From a checkpoint of a small mixture-of-experts model trained on Wikipedia: 192 SwiGLU neurons an expert, a variant of SOAP for the experts.
Below are experts of layer 4 (counted from 0) of a mixture-of-experts language model. Rows are named router (the router's row for the expert), down (a neuron's output weights, with its number) and show model dimensions 0-191. Each number is 128 + 24 x the weight over its row's rms, rounded and kept within 0 to 255. Numbers have three digits each.
After each expert's rows: "raises" lists some tokens whose logits its average output raises strongly, later layers aside. This comes from a sample of Wikipedia text that the model never trained on.

# expert 5
router:128114140111102173131112123133106077073146118123120132124143148108139127155167085126137151090167128131112110111140118117056118132115153170144145147179104092071121122121095106158136123130161136117097147071097134094157102128106121133126148118152192143164179113126141096189118160114131128117124164149120140128123156112103130153118133079138093111160125174120114104123115100116114128147138131150132133119151180139114131138119137092146119138148096091132143076131118108137120064116151117130139126120125102128102116130108138135155101123149105139120124130115114089066124139124078119128
down7:170158120136146120098166098088141140140133130128084154145122143130150154112152101148152143128104070118093146104109124137131097147102176110126177162128134116136133088133142125141128146121191111148115084109125108112137120153140119170146070166127115139163129068144125131127121162141128099145129098168150128127140114103154146157137123132084085138113153128094127131162161133076107147150148079134139079125139108150126138142085134114140111118138131106111156098149176133128120113139095168112137129106175075167096102111099127162128162105118151145133111132138107120101120120148152145156
down8:145125130146144090150182104094132105104102134141146107127086091174112120078135099097151112156119117101125120136139071148133110112116177097138155096118122123089103140158161142146126158116133160089158134160136157122136141150108141095119138080146135134119097162135141176112137145129092104131155152135104132107112132122147115106144133160117154124126106092138138105113124143160123166154110129188134066157127111119167122127118122067094097153126142121106101173106108143099119170104117123093128117121103124125087168121162115113154099127140156082133148139144143116146122079096107139117
down9:159114182127153136105122181123137121087117103165099110100161137140118082104121117115125078163115148117149133147142131078171135150153128110120133088137143148113153091139094106081166094123145110110150128137116137112125093113088110129170076133101094112135077104138126147146146125122098106122094137133150150111175101092148126082168136133141154119136128118149072157127134114133148137092121111098160137118151164104121115120120162140108137176123153091097158139129134153162175122143110123164143150163126123096162138136117139130108173115114135092143120093096104164119127133129146104136
raises: "-", "|", "\n", "\"", "===", "The"

# expert 24
router:057118144108126156142127144159133096117146174101113154104140154095107156121170146130109117098136171073125093158142102121124112176089152137111152138157130118119141136143086122164136090121136169094059136168123160142118119143103138147160153107125136128147116092137121137148131154117127148090143095152114103145148103104087141146099161120144143117138089129139108121107111099134133075138133140131187152104139183145147080130141108130138100144122089114101119113125137134150153146120129112146117133103133114150109106155092115087128103120136086142114116145080094114091126154126103093113
down0:117126123075155110151099098120090142111145147128150130149118145081099103101137140118105126132155125142130126154138126160166161132122123122108144120143147121088137103147126145115138144148090140125065159115134115088105100118156129114135133184110143134136143139114116103134105189088176134117148085114116102119163098119174084099147148160112127109144110120143111087152108125180102104113120135126154071099093135121128149144124138133116132183136121114117115079103100117149174145092129161154129166118140112132118135106095105084110145122150106125145101141124138120100142181137164145065
down1:102116143068122120155142121120117158161150159145121128131132145104159095134104134157109118160139088159125099121109146082099141123118166154113129177105141128128125135141131149136139143140144115148126154136127147120126145162138133105098145103115142142148145116114087108096088149137130110127147109161132152114152180137130133089150114152116162124144155126120188168144141102149106129145109126150087131090120161126134107077114144149136127105135129114173122113115116147123145161102143098158093114165180113117198160116179098122114087151082151075156154116168116164098129126090094139153
down2:145139118153107152139123101158126079124168140133147149115137119161115069124160153143122100165169115114163113154111120141133142158132073143114123136113144123133124187149145122143157120151162112121164130142160120156079107095105114149118162179142155176175146166166155121134109126096167138101161144128093117140139111101150119104161093142113145115109149164108161168110096132164121132129112107122107126120138127092141101133125103104106135121128141101120121108137135103115116148096113123102151163076142151120120096141143125141112169140150122142123161094083113203142107106142162122156
raises: " to", "ad", "-", "m"

# expert 20
router:132125145104113158150123123174117113108159107104139140165139097125130209112179095123101138126184133126093119108165101132094103185090165164140120129121101139107141121129096089143158118140150142106106135122117151102135112140124147127113134100115115160114151114168161119130097143113106079133142129114179130166138123144117136183129162102161126107126167130123107096112094121131115113176161152140167152111140150150155130145120123082147131156142120110123129112179120133147146100116144105128161142115140100136102127119158110096141107104157083143113102143113118096119073112120102107081
down0:099100101154153142169135130092165141131117150122113121132126143128103177180135108115104115139121116108081161123118117133155190114151136088105135142144136145108114155161094171105137191156146113160128141181117150128130110114111122116110131137168138123127132152103124133142131119146162140134123105131158149120127124143125163130146116138088097121092113128081135147147146113119169147119148099199162140113138102120107175148161133128120114125086111120116122147138112115131186141085129103132159188158133121138132143146153129201080101121151109087146131123093122154120097159106123127113
down1:132125106139185111135134130112149127142140111096140150096072139125145137094086156163091176155128103109138112119157131157129136157145137146106150113119107119156138169138145155129111123153104157146138157113177130111111112141130151113103138124124101127127173099129128150086104154159117127128069135129109096096129104151117124125127157116140091149110142101127146117131127076150170118116068106135145125115124127131123132087111111111129120123104100172100160154146135133096153126104123113102110113148180158129145079129119197147148123100144157107147061142147100065156114165121103109132
down2:167125125108104142201127148128136109120150157129106132133123163166131101121106120120106114111143113133136156126131158135150145157133125096139080150144142147126163115164136136109121125085144109147135091059087158134134171124133103111120172119132125115101110101157151081137145135128130165119146126081152144106138148113119143139136137110170105117136112168102115103170128146159153163106132104125085137177125112101128130137127143121158160102069117105132089135112142144113105149152089121138129130123073138115143055118143110143148114150111107172198130141112100140126146119106113082155
raises: " ", "-", " to", " the"

# expert 13
router:135101126090107123149142123147112101108155130084095127128147109105114135113152106161100139137193127111115140166137114108123095108122159163163130149130104128096122127159129129144162122158161161131104144067105167128126101121132123128125145130141169168149116099134106132130091140120109126102151128159166139137133112102101126173144157126165123104114109138148115117109106106146149120158178144141135150086132130151140128143106127111159154159128077098132147062156077089148142070125131116157153126109131133146113129129128084127193093119159097141089113167107117110093144101111107149102
down2:106089137111147128151125101137127194137142116134119116127119147116124124097113158086137147136119119141158161084160169132136162147130125147131126128144102118131165149120152138133126084154097117125130135138177143126152148145142115121118168130144103106118142143134142120096138192132113125163173124150158147121154173141170084106149119145146132110153157125113160177086118186100118126144148129097099106136078123124128117095111114116153134100106117110142086118153152107080124103136131103118135095080104168166113180130117120147105128099133111137126066137152121162144073101131155161111
down3:152152108154082088176111121108107129137106137130121090100086108196125145142124143164109116115134152137086169144155111113139130142119106125184110120136162103125144135119150145098149115123176125161119134097097104126127126133183120116107136096148145081141126119112115148111068148126100172147150134111131116191136104095115148137127094157135171116139140111103115200141146120091152110117157081147149154127143147112105137115082155121151133131142133096098163114121146128151134119111125101117138117143127117139121176113114090166091143104096100114171134107104103114117121152138141148139
down4:128123141153122161144149128145126098088154115123110167109101125111134104125135117120115138094092194145108125107131113073149147141128147099105134106130135121121104132109174146140186101106158143073104129136127150135138106144094173125127187160129132128127120096114167151138112120105105091129124121108133099159083139163145135124127144100110126168113093121157088121102115130108116131103152160127131091129126116105147118144102174136172135161165120096118078160109134123100150146132167124101126160160127144102099102165092142089165145171107119101113136122081166113148120158146140146166
raises: "\n", " ", " \""

# expert 4
router:084138135118124114146172117140118116134111094092123124141133106114103098078121119138130124127133123157065100148146096133137116121074167105124142129144108107104131092120155093171120106130148173113149147167126115147123129132105130154120175147186136168108146111130168123130132148111100125103164130112128099117108166084101109126089149098141085115121164142091112125124090113092117096128140167124143177125138116128175118152077142123153121161167131085129096132142084113183121135135155090129160094129133130160135115116120105083156118100143140139113155183125153128122111099130123121129
down0:093133132149143128145135151149162100095136125142113101177100124146132148116128138140156145150138167156109106083141107119171120120127145161066099115154094100113162135093105130149107118145128148146130109130095174151141141128117113122122148124136096124115093121122129123191146146132133120136164128125146110153138113143068142159120171104144133160112153182159148141134182118134147076143164146146124107126150115132149113107096147153128132131102157112169086138084149082081132067125149097104120100060116144135122119139101148129123108151141104121137120140091166148140093096116122130108
down1:125152139150133163135112122140123130143116115158146149172170106180126119110107077122086159121136100132127132145112118149135101156156130149142174163092137136099149122181123157146119123128083150163099091158094156137140119115149116159117083143161090169104131134122083123134127135115140162104150147120161137131143126155138170116125123133089175165146103128168148150160153131135111106091140151142142126138145124133134119104186098211095139154110121136097141174114101128141096092126134120108134112106109098147112096118127167130152148127164112137132128131109112178092111116115109126163
down2:131096136159138163133089145128118114129146105120115121141107139118151113114177113119069114106131136142154131187131148137140076125092097146119115122131140143174146107117157135114093141157156164104116118155124162109118102089102105119133118123115110162159133112119169145161124134102146134103137123121131136132124133129158140130129150153150172124124139081105141130099130158116114123162141175122139101187118126158151177097134134102152110093063161137137147180117190133131141084120145088097122092166104173118122114134158148112136144101147120091145072160141121138120146094125123169111
raises: " |", " (", "-", "\n", " U", " "

# expert 11
router:121090148097130142152152096143133109108160135118084147141145125110121126136166099119092121089151150091129129140137087142122097151132147144164177143169099093086120110153113131145161102147168158104065163077118158133126105109095122153129147103161154131157137101126149132146115153095114120107160165108135136127112088106106130153128173123143130089131111165130110125142077103114131094155153146142141171104136170154115117156104138116157144148153095086117127118131099114156112107118157102140123116115125118146112108178130089109139110097135099155090136196113127104113134135133111095119
down0:147134118168130120172132082157106119109123082152130097138131117124129127148105113172156137143122149145077156106140152125185149144152111103119113150124119159171111076121117146108147137112122142161170111135160133138107156105116134154118126147107125138102152084152136110135093119174129174081162138143131162107140101152126151129127106127135167155156140148118161117175112127096128090151118145103094106102130146146135126087166093148115178115072145138120084141164153159143131121121135133143134164159114145163121147111126104117157080163128120141152188141145131112114140158163104133105
down1:134168085113111130143127122103105130127116162117109151126096107119127176175119189085135127151079118158171137102132090111138137130120163046174156147110135127095157131118171129131144125111125135102153114137110135106127126085134108150124103125123121107069093137132103110124092168113104102106132100125095136152152146130119099103112115084147111150085141153113139127104132123130136142178092111141111119143122135112127136128117095141132114065122122090118116125124111126140146099138128118153171161090115188155174111166117142096120144106110134124118137106129091148115154155114093161134
down2:109106136134106127083155163146073169132103146120194130118105095123140132110135142157120141097096172148144169150131061117140113160147141136136131121146141060100136132111162136116113076101115139167115163152169103104135126148159120100132134095172101134171124098134107110155122128135107161167145181124126118117129129127130123155126116159126125128102105141111131138116162164111164102058138167153126111129129125131139117132101120123129135095109102149110115133171134127103140132122154160100120126144142097111137118174125105141151086097152160092151156099138155154117121138164127137166
raises: "ed", "ated", "e", ".", "-", "at"

# expert 3
router:142140167112095123171081120155093127122145124110114143166142144115125161145137142162115136151144170114112110094141119106134111120117150120150116127168128113116185139156172151135137123122151145094118128125103141124182121138108120132096130130097129147160198096155111082158126117105107115102161119142152084135116151110130084131121149118138062134085128150133145074126152119121133099154137141153143121102142149112170116144135164115147102135086085115138121116119125145146104113129138101131131094089148120149116120158076116125160138084165083182140121113103139119120110135106111118060
down0:115106161144122097120108143145155138174125119179124132136151114110107129136106138134154142149105104071112127114102086113120144126126122130130139121134107122138164124120107133148124140089083154125136101119145087135167169131115132114052104092099155116156133134113087124150149096161101123151073148122125116079167125130155147164093067105124126136146151134143083109115133147107133114110131127104144132137129132114117135131138132126099131066158123161077125167137098113127116079130136120122093146122147126146141140149162106106116072072136110122136096110142123133172144143091069090118
down1:123111150104186141106161128138143127128112123107115126129119105158107076082142127087113148118124081116131071129161094116141164106125106151110099173121119131122112138138141114079135127120135133113107160118165113137154118132143142135150165126197113094064110130130127125152152126117120182155120117117103129159125115158137117138154101117116103098100114072144105097126132153154125134135131128142121118072111156128094110175107093125135151096132121165155168100172105153147117148130142130102143113186096108098103092144134159118111130112109166103102118146101116098139153119174127160134
down2:158130129140145097093132127076134126102102148125141190125149150128164124112109097120131149093112143094170152158138117157109121121123115163177155124139136042174134167121181142136107120097101146149126136118158155086087099127162140123110166131119085120120122137156108158159157123166127119140132114102120129111106144142083169116108108157099109102130144125115149126133121152083087138128131114095097107154153131141110134131139145132121148148162163110163107097141137138073091166134143134123138159121114138076150107132104133128126139154130135137159151099139093121107069124108118118149
raises: "-", "\n", " (", "'"

# expert 25
router:153091147112116139153133087138091093073134092118129161137138137095105145127142101125106128094126154105114178095138102123103095090116154156136163159126101113120148143134152141131161107163156155115120146128054153147106079163099114164120160126146166123132139132094171118121104151104139126097153148114109135102085134138102122155144147089161082124132137125162128134086101102135076140124179156119131183099102109140119109138120118102157087141103112105145126107152124124137153097151143087143148116097133138164112119107150123085161118102138097129124135128107130125135162109145116101112
down0:161169096105140148100144123107162107078148103118105142158098146152165176131127147131139138157169124150165127154155131160062137124116165103147134143149135104113110144155118117087130165149141134147108105134128118109131144175140121133183103129152144111107125149103139134150134141115117092144120084111164142142111128150132169108135163126118139110103174137144128135170108143115110146127142127151161124134147190128124128146128124150164098125148113176114165092096115142132133105071131141144127106155159136121152118116168170114137133159139085089177081157111119103130107118090171136129
down1:113131120142137095131115126123136096146123146130107127128146156117105114119142124108096148122151096140158128151113145145148138125163146140124115137093081092117105141115159176165143125111103178133100080120091147128084119136128126120143171151140154160106115108103133166099103193105131114122136124120103129129113090144143104138132130137135076105128126141137119102110123157116105155122100128144129147113113122143159099151131118143164110067083117076138122126146107134139169162138134085105103164139174121124090124086132178144064099159131175085131103118197154147150132120129138156098
down2:141156130085118157130143119099130087146114133157135170124129155138111152126152129098191115094124140132124121095125108162125105129097141120086100116141143088132115105119126150119128153109110156131119124134074128150123145134130106116111158066115141132138120115126145106120121091145127074161118141131156120087095123161120131206093088119103148130126101136106092134141103132131064096101135117152124125128119128151146144153096173126117151117157178094120118151154142135144140138077136136078133145178090178087086124137123122126120123133111110134144132169117125136114072107151127174159
raises: "o", " and", " City", "a"

# expert 30
router:133118147100140141152143116141105090109147146115055149150161104106119128137140112153106130102135113099129110130141122112114131150102146127163151155134094090110133117139118134122143113175148141104119150099135157108121083112118143133115141082133132151117131142164129125164095158067096116103148140118154123116146142125098109154105150074175146075143089128129080106121107109139121121135153153135162161122121162163132108157110185110142118153130132075087127093146129097152137097094132102137132121116116131139110086159106105121146109093147098154103095174116124111075148153143096089101
down0:109148128152091122138110133133172113128157134096119107147155155155134140155135158111071123115177191113162122111088124157087086106128131129108080075118127113146132111132126143137120118109109083135114104153120132161124090141127136137108135170110123151134128127131176127090142158106114112141115122111156137124144134103177132140159137171111088089137126197152111143134130086121090157200124126115117148110126125122168118138103124124159147171128122127136133100098149129111135117171130106108121154092122172123090121164188157108149110136120137160114158147121130138135123085123094124140
down1:129132161109126145126132134118128129130095068154139154066078118133079112149144148111120160113125158132100127110133147168137099122184158130141136152100109121142164138130110136103158095103164120129098148136128113128152152125118101164140112123101121144154108141149124149142103123141157092116106159113129100109141119106052117088114102131136141154171079144120152149066132136138109123114129141123074138098117142118097149058179124135137132109152109085154153140133107181112083135158142098135118081135131112136129148136117107093169107142131161137125116136116128102149086130130134153114
down2:097124079105119156127095152120160121141140096079135137149087133084134123137154133098106128136121113109135079175094096112109135169116141079106119135099143143140113143078130137141121092104104114110117142115132105112146132101131122104104095126137091161107145158090111103156144113143099092103113137121133147098097103121170112081127129159123177102106119113089148185112118132141122065088150073125129153160135132151141156135121121131137140115129115145107156101135098141126115113145146149141097183144137097137113088162154146146061124091150109138130132105111132090099131133132131155118
raises: "\n", "A", "d", " |", "All", "B"

# expert 29
router:097101163122086123122084075154119133117151155135120145128166125112109164121164104148119137084160161106130146106123119107119137153103140133137129122132101110091161108155105102168216100125144123106106148116096144107154103155108156126111165136121128183135150118125159112150142167089141115107137165148141142120125112134119074130111146113148142066142103141134093106123091117133124111152137157103147139107105124177136138139111146131172109155143100122139136078156126091113119059150129123164116084113129121129106076122169121094142127107153121133088130159109132121129131121146127126121
down2:126155100097144148127122150123075141103157078125146140185072121113093129141155129115115121116137113183115139135105139150100131090153092125135161137134136114157140178128119135142138152135152115155140125146107121126152104134157109138175116153149153108132141092082097114100166150120188133138099180138103126149106161160108115098119092136137143129121137124100103098113070135111099114155155136136122126122116135135126147112093128128118149151166148156160136117082121098084173142148133117106135131133137086134124130132116126096158077119147108127189119134131121124125187087126084159106
down3:071121128188116123157118127156125093111125149151142112142139171118088112121130111105126132155149136135151125129168105118126139152115151112145080134136089159121126099104095126121108160165102075156156158126134141139125130123111120096123169103156092130121123088127123135109152163116113146115068154144096147095158098149118116087121123154156163130128152114136141094145125138144088109166137158133155130173131142107113132113131101106128084075130125101110106121116099120151122133124126121177119069177102129182146141137136141122070097137136077107111117126118147169158127113104148107095
down4:167156117126093110133114152108117140132157157110100107125133136120077077145174154103127136057138143153116130123114130091151086137131117124173136111117109112110138141140155155131145130112091142099150097140135114143090144157083101139111160091095117128103144150134147131121105129102136136123165132106093168137096075097118112105113089118140145167132112117118113112170103149162163134157112116186114122144094140120093128104097134126180141096138163113139127092128153104084179118110095161096101109119135158134119163113157121143089136151134131082153119162117095133110123117111119156135
raises: " the", " so", " one", " a"

# expert 18
router:115121140127111127157108108123094102122152102112127125165130116126113096101118147134133121129137136139094094107146114159138097080094176106146135147161111139112165099122155097161119111154157168115142148145132142118131118140102109153109145118183146168125185106129177128124140163107141090110164151109118096137091148100130127145084139106156104119133124160106141107152109135095059084130147153145107146103138108121164101135091211085154129144139122102152117129094105120175125128138134108146162096120107130155099126154101101123148137109167133134114170183147144126137127118137144146118
down7:097156163117088148124126103094143151079107108164101102141109112130082095124154076126084114130095139171151150135119125086129137129135160140092114160111077146115087143133113125166135130085137108129121152115138096115151130151139107171133182092120157150138125097135123111113155112161121123144114163105131144121076175162129111122124064115139110181144122154127084134146105113134129154177137120135104163189168150129152115131160133177137102147143137170110164124137149122115087145127112124149114158117155110141108113114120151137118115141124132119112140143107110101114135135087099126143
down8:153148120155176149124141131089162157142082112131143155135157131134122140144112175149156070131161170145140146157162150123121131129156135107109153115099103108125132092116106114111102161148136142087162141120116149080158121117091184108121096160130114108102062107128148129152138145133099098154126154109105108114134137118125150163121115153107138160084141144105116110140151126146137145129123126110114195124107163134123118093109119146148136113182126133128104135149102164146111161156121191111135113093126101078140084152136120147123118147151133112164110156109115120108094180139126143154
down9:110125143086114134160112118128105145131124146089113144092123155147092162128132120122088088131149086147102121127186128128124131099143162157130128123114136154130072119108139151150162097113136125102145131095135093104148179160152123087132166149113125117105133163141126133093125156091128167162145133185119149131183153104137098154102135066140103138148117128120127116136151104127161102158120081100160152105097136125054130162140146177133161131167142109148130168118149139124118134107115129141092145115088121112156117141165119108144099139144166109173119115136150116146120152134132127103
raises: " (", " in", ",", ".", "\n", " and"

# expert 7
router:118091148112126194130126122143110101097152126108127177154117116110116142143132122168100131125152159101117135130133093102089092141122121109154154135145113118090160094167142094165146122160162155124095134119127137116124115118113159156064127108128169150135145115150118068171106146113128127124163124139126091146141111146084126122122123118155117106117131133135085119133081111159111095164159115094150158125123154141149159137139158132156144164117096110107132137124075109139104091133113102138112111089132058150112099151118085103161118097124078134119137128104146112105127142127085097102
down0:118170126137153165130183128120113123103106146156151141139117127152127133123124152139114134130141131150144149133132137123121132149164126131117139092111096124143143071165090160142138098145120117147151170117202092143144133095132162132074148132172110109107128131134087112146169177114140129164074137157110148071120105129166178126121148121137161165093112112123094157130118103117118096149147110112166105103090143165098114153130108080143155116102125157138177092174120125150153121127126125137095137097140148122126127100120108128106118125135116177134136136143092072137132155148112104116
down1:112164110125126129154139158157144117140111119110106050114142172142129138182113109106133088106122108147104147101108103086083139168102131144152072111131142101130108125137103145150145120140135174151166114169055074140115118145121121111105123129101126152101146135126129138113166102135134095119105171136124160110088162141131083117146080160114134140152118134108098111143111146115106104129156124135133136136154132150149111140068122106159125101127115113105086136129104109120107155137093136123133150128111120113131177131111112107125111118117113134180096077142130141123132187165147106114
down2:108112129127132111168146083160121114149126187145160083129133186134156175123147103117129137143144142127117158106121116132107146137119126086104138157149138131150115148126159162107123138127124154183148184123110099111103124154103126099122140156088107134124102153111108126126150193127141095127148148093133138131135121146145126106088084124136111162112122130110127128134098122090166093113101177127149216137122145106142137096107118127127144097076105118146142138152129164130153166122178112124162126153157119173101150116153141124113135101123151152129091140182112117166128121145106120129
raises: " (", ",", "–", "\n", "-", " |"

# expert 28
router:129107158090104133143129104138111093095160140124083145127162124114113122134164112128101107076152149105109133135128100133091102143107153144169160146144099098090132121154107130122160095143164158096079159082101156116122105115094139156119145098133163146159150113133149112169102159087115115100148142124135133133121099117097117173143158114158139081137107147154087106133090097126113105158157150143138156098141147154123129152106133103161108167133095091102133088122097089148142085127143104155129105106127122142098094166133095112154111102127111149098129153097127103100145125135112099097
down0:138156168098102135108129132155182126080092189124123124128127144107136109151093103109123028118113123124117092120128096086120107123165107120139153130128135112133122118120100139126149128111113172137116102146128161140090135103099132109117113113116110136179123107115154135135144114109133091147123119134151137185112169096109145163109095133115136110098111150110155148097117095146158134128134116068138090119099120138129124122129146149121100125119108090112151107102067187121130130154137114118137145141151143109140062149127136082102147120091131115168151141119134119135103168141153104126
down1:119125158150147125122141129128122099120110115120108094098109125151139137115155140132162090120093125073132118123112148119119184140094079105130112115127101179118099097123112165144081107150164111121135162127135128113131118159147087107197115126124124143137120149119091160117142140088110137142162133182169154092137126106147178119091076106134179110115149142142120145159163143120151159112132118093146168091106108099128125122111130137101149172152175151096176145140109122110141138118117104131143084138081135146129107158126124117131106127110116062124091103135145146140113143107129142108
down2:102057124165118097163147128134111124078125140081134100131160120127132132091133120168108155092098197128129134163146120123134160110156123154170072108157118132126147130113119096131115120160108160142177124092083118148116109130139117114100129105126130132127125126151100108101161160156151158135149135120149100150103144144142108128172150110152114155110160142118135130151131074121110140125123114094089137119108144132100116147187092122138102126117098122109160132143120140170149175128098096128142120164142170092143122111086151102177108131132137082128173137139126111139120112116126118092
raises: "isting", "ance", "raft"

# expert 10
router:087110183118115148133096110143095104109148163101127148103172066117091163150167130106132083118131146063122123130158094162098086134120137153143191153159123132123105133148102150156167107142152131119134099128114175135132104136100143144156146091148174134159135115118129103144114170120127130105140136125136089160113115108094139145088127095156139130157075119162130109108128115126078120129151147125121150107144149163113101153123153105146103146089122117138157090099125096145143129155148099125112108102113131158097114143137074117160087114144117136124138137110122094114141149123107128113
down0:146161110118118110114170127114123144133141150152096132112099160193152107126157105111111133149122100146079094114176115080117152139099145111144149141087140092133129143114168122115140122148150153160140166095086130141136112125131158118128100143101153162078157078145141121105090123130090112157105122078155165144084100154075134117081130164173138145122147123141153104151111143153143174107152129116139140154081128139168153148132118098136129132135140130113146107145097125122124139120156089110175096126158115121133152128137115176134110132121134126168157074162124146138148122133122122146
down1:138129125144117167130129106089120109097149164094088110151104108148112149146135111123117122127119146108086125136114122142065128157129164110109171118099133116121140095155104139124117119159158171109123164150133118154144190124128081121144157129163151137149101129142080124107143162122136121122152133130118074135082172109127154135155143136108126172120120104160119134089124166169139116107118102116153140139117156129128144098140178126173116161114143122198086129138130134143114180126120094136130122135123154086127117142125156117154118135081112099102128129091159176133130111133196127157
down2:100124124155116086104149129126106127175129138132103112124116084102116136138177076132090173138131115132198141117154155123102137105132085115133134116131148101161177135085149134121186118127106107105106108161114128184070133148107121139131131128180172150125105127098134108105085140150112124084076141102125144107127110138139119154110145121125094126120121142083154135090106126129150110147150129124085127160140151093119090121117136166140135121095169137118099135091165094158134103098137167111117099148095129125103155127153114118147110123154127187123138120159152139114127116130130110136
raises: "-", "\n", " ("

# expert 26
router:126107158088105132149131103137110095093165140124088148125164125110110125133166110131102105075148145104111130138130098129096103143107150146168165147147102096089134121153112128125163095144165159098081161083102157115120101113098135157119138101135160144159151111133150114168105160089117115097148139125135133136123099122093118169141155110158139086141106146154087104130087098126112106161156149143138161097142149155121126149107133104161110167136095095102133088124098091146141085126144103156127109105125126141098095165132095111157113100128112150095132154099127100099142124132112103097
down7:120106128104159140121113129111163122120155170136129127115153119119143115142148085125134171153130167121135108167156124108116107158116181139124113092132134121115124143102111147129114180125106175136086121106075122088103101086151125136152139094137119143113112147116040142096085101146115093129122143120138109131119159146115129154120111140109156147103153123124109116166155126113075137123138124137136114134142089131103068136129135120073105133138105156099152122107115141082091090124130098124129132092116151139121086154092140133158151119138118167144119103101124172116099159172121109071
down8:122143131123150155113156093149157155143102130120109125109111110173138113121125132142142123107128182126131165127177147112095147122156115096100119122134125159172144132141132097100181117124173112131130165118146131141127103162096135091160130103136077173095118134160066127130113131167127132099136089155128089115124104145133130105151094104157167132109121142122140120124121115140135159141117148153113141112098132078092149100102136106156165116108134132146124146100112113118133137097178117132157085154153151149179125086137132133168172154155128133187167121174098154133159149102119097136
down9:137098097111150108166176101122141121152135115123110115149161158111103138122153118107150138147152105113075126096163106106155086119145136147122122113128134109072140171112127120137116130117120183162120144105130161145169116134123145148117125117103134158134135123088150196097122091123123103158142077102122135062089135147150129135119173139147139124146111127085117139173115122092137113109194173136093149122081115160097156150096132094095118132120116129150105149118134181113136144120136129124163172111128107114120114108118108154116137145128140139109135133101114100169127154152103107174
raises: "istics", "sq", "osp"

# expert 21
router:109083149105108136157134131152116101111157152127088160123131121106134140132161111133109108095144158088114127110140105131096122132125151117171183154138114087107134116158131107147143106133178134110078125080111160120133100120102140175124126110130160146136150093128135089174124161102118116111152140125140135129117127112091109163143158106150155113121107158131081093130097090118105102148152152148133152103147147144122131136115144102166123156131091090114122116120097088142134081107138097163144115084136118149102084174124097095152114087138118158098127151098148105088158109116090114086
down20:157119127112118105134126144107168118107102128176121147173151148129172124125107107112129110129147135144108109127128106150107148115092146192152145119141134146137096138079114105155163170146137113183097099054163140137103147156106093107117149132116151180161146170099120144119091154133120132085124072074070133112169134106113127145131109161150131118123122118098108181100150139108128138139136140110119154138073138132136164167111131148150118159154179117150141105093149130159151120128106089123149115140104138115128131150110127104149141098143130116139142122115130158166135125119116152121
down21:117099123131115108094086143111094119122142099149101129128141083157106127183111169145111106117119153146143110092156108145134127176143084092103122104169116172115105148125141097079121126111145111143173111133116106097102138112145152088127133149101121143089161056085120121099167131125101148135126133093152164111103100143111121094117157081110104137098149116163104137094102143100125132166124113120127109098106116111089147095128109102169151120119111127109145087105143146095107123138147109116105139097138135122077117127126136071122100127124115112120141130091129086130165176128128122125
down22:136144100124134112117114134148076182105110153185133131121121174149137140113123149137163127136171095129166172132129120142098142138144092135118106127104122134139140131153150132158144111125139090148072119158129075167107102094091117185126124104142150145156099161165110129135102137128130134162139098088122095167136096137140124110147092182128157146163132166170120138102130138159119146117100139111112105124153149163132100119159163121104143116150118129126126175155126122165097156135147111121099143083117172143101115157115106146149115109126116143116147172131122085105142065123117120120
raises: "urg", "hed", "oul", "ession", "ul", "ad"

# expert 6
router:127101144082121154155135115131122080088167133121086159136170101124132113128147101154107119094167163113118108136124097141118087110132141149141162122144095083093129121130097090143154107139151164118103149064099152091106102096097137152129135113123146145164150110124164125136116147094120098111140146103151133118114104112094127162118158111154116117141121159138077120149088107117130099160160183135170158096136136140119125153119154109157127174143113074128145106123118093139123080116145105154137104116138112138091085164143084115150098117131132140110156145120138121095142125149114106100
down0:124151128131130121134131135149152126118148131150159136107162130151122120162149099136140115127137116177149155120122139140182117135128126104138136113172144119096102170096130113113117109099079094115110118128137110115060128132149153160109145089161135128153161097158149148082137113119114089146162131164188109156132125088138100112146089131096102149139107116164130114111150109115124128109134108141109073124165132184142128134089109112174128137125134105152106100102140160163140106110075086133135150077112117147087125103115102121130123111074158154153131097116142186128106148124145153116
down1:108121090145137123111152071128124151144120123154134101134137129142103102162119121150146138101101130090173105132113102151099139143149139072159129086115112127152162181108132124134097119103132112115115146137124087126145130085101140145143116134160136118160137125120074166095146131108170150140157189093129171121120113176085156146115109122141136118117130122145133124098170130127117132109048136134074135112143111161145111187113095152105153115131093162120154131142113117112123101163144118137111152155123132099151099139142139102157129140147188089114135102123116118073149132131120124138
down2:124124116190121150103138193070118145105125114145136136106170118147152124149140112174122135111105100171153127167095099169083099134152157159132164085119143105145115150085170117121131140113121131142130124117108145132116079111141116136128139128125140142176153092153120116153120122143140130145165129099124158157131153108152167106122148119108110135125110148139150119167155159120143133120086164105129112131137131121095138127149124182145131136113121186133102132119142123139118109084136183131094092105119131136109141137112141096124101113181176116150084103070113144087103157150118117120
raises: "-", "ur", "'"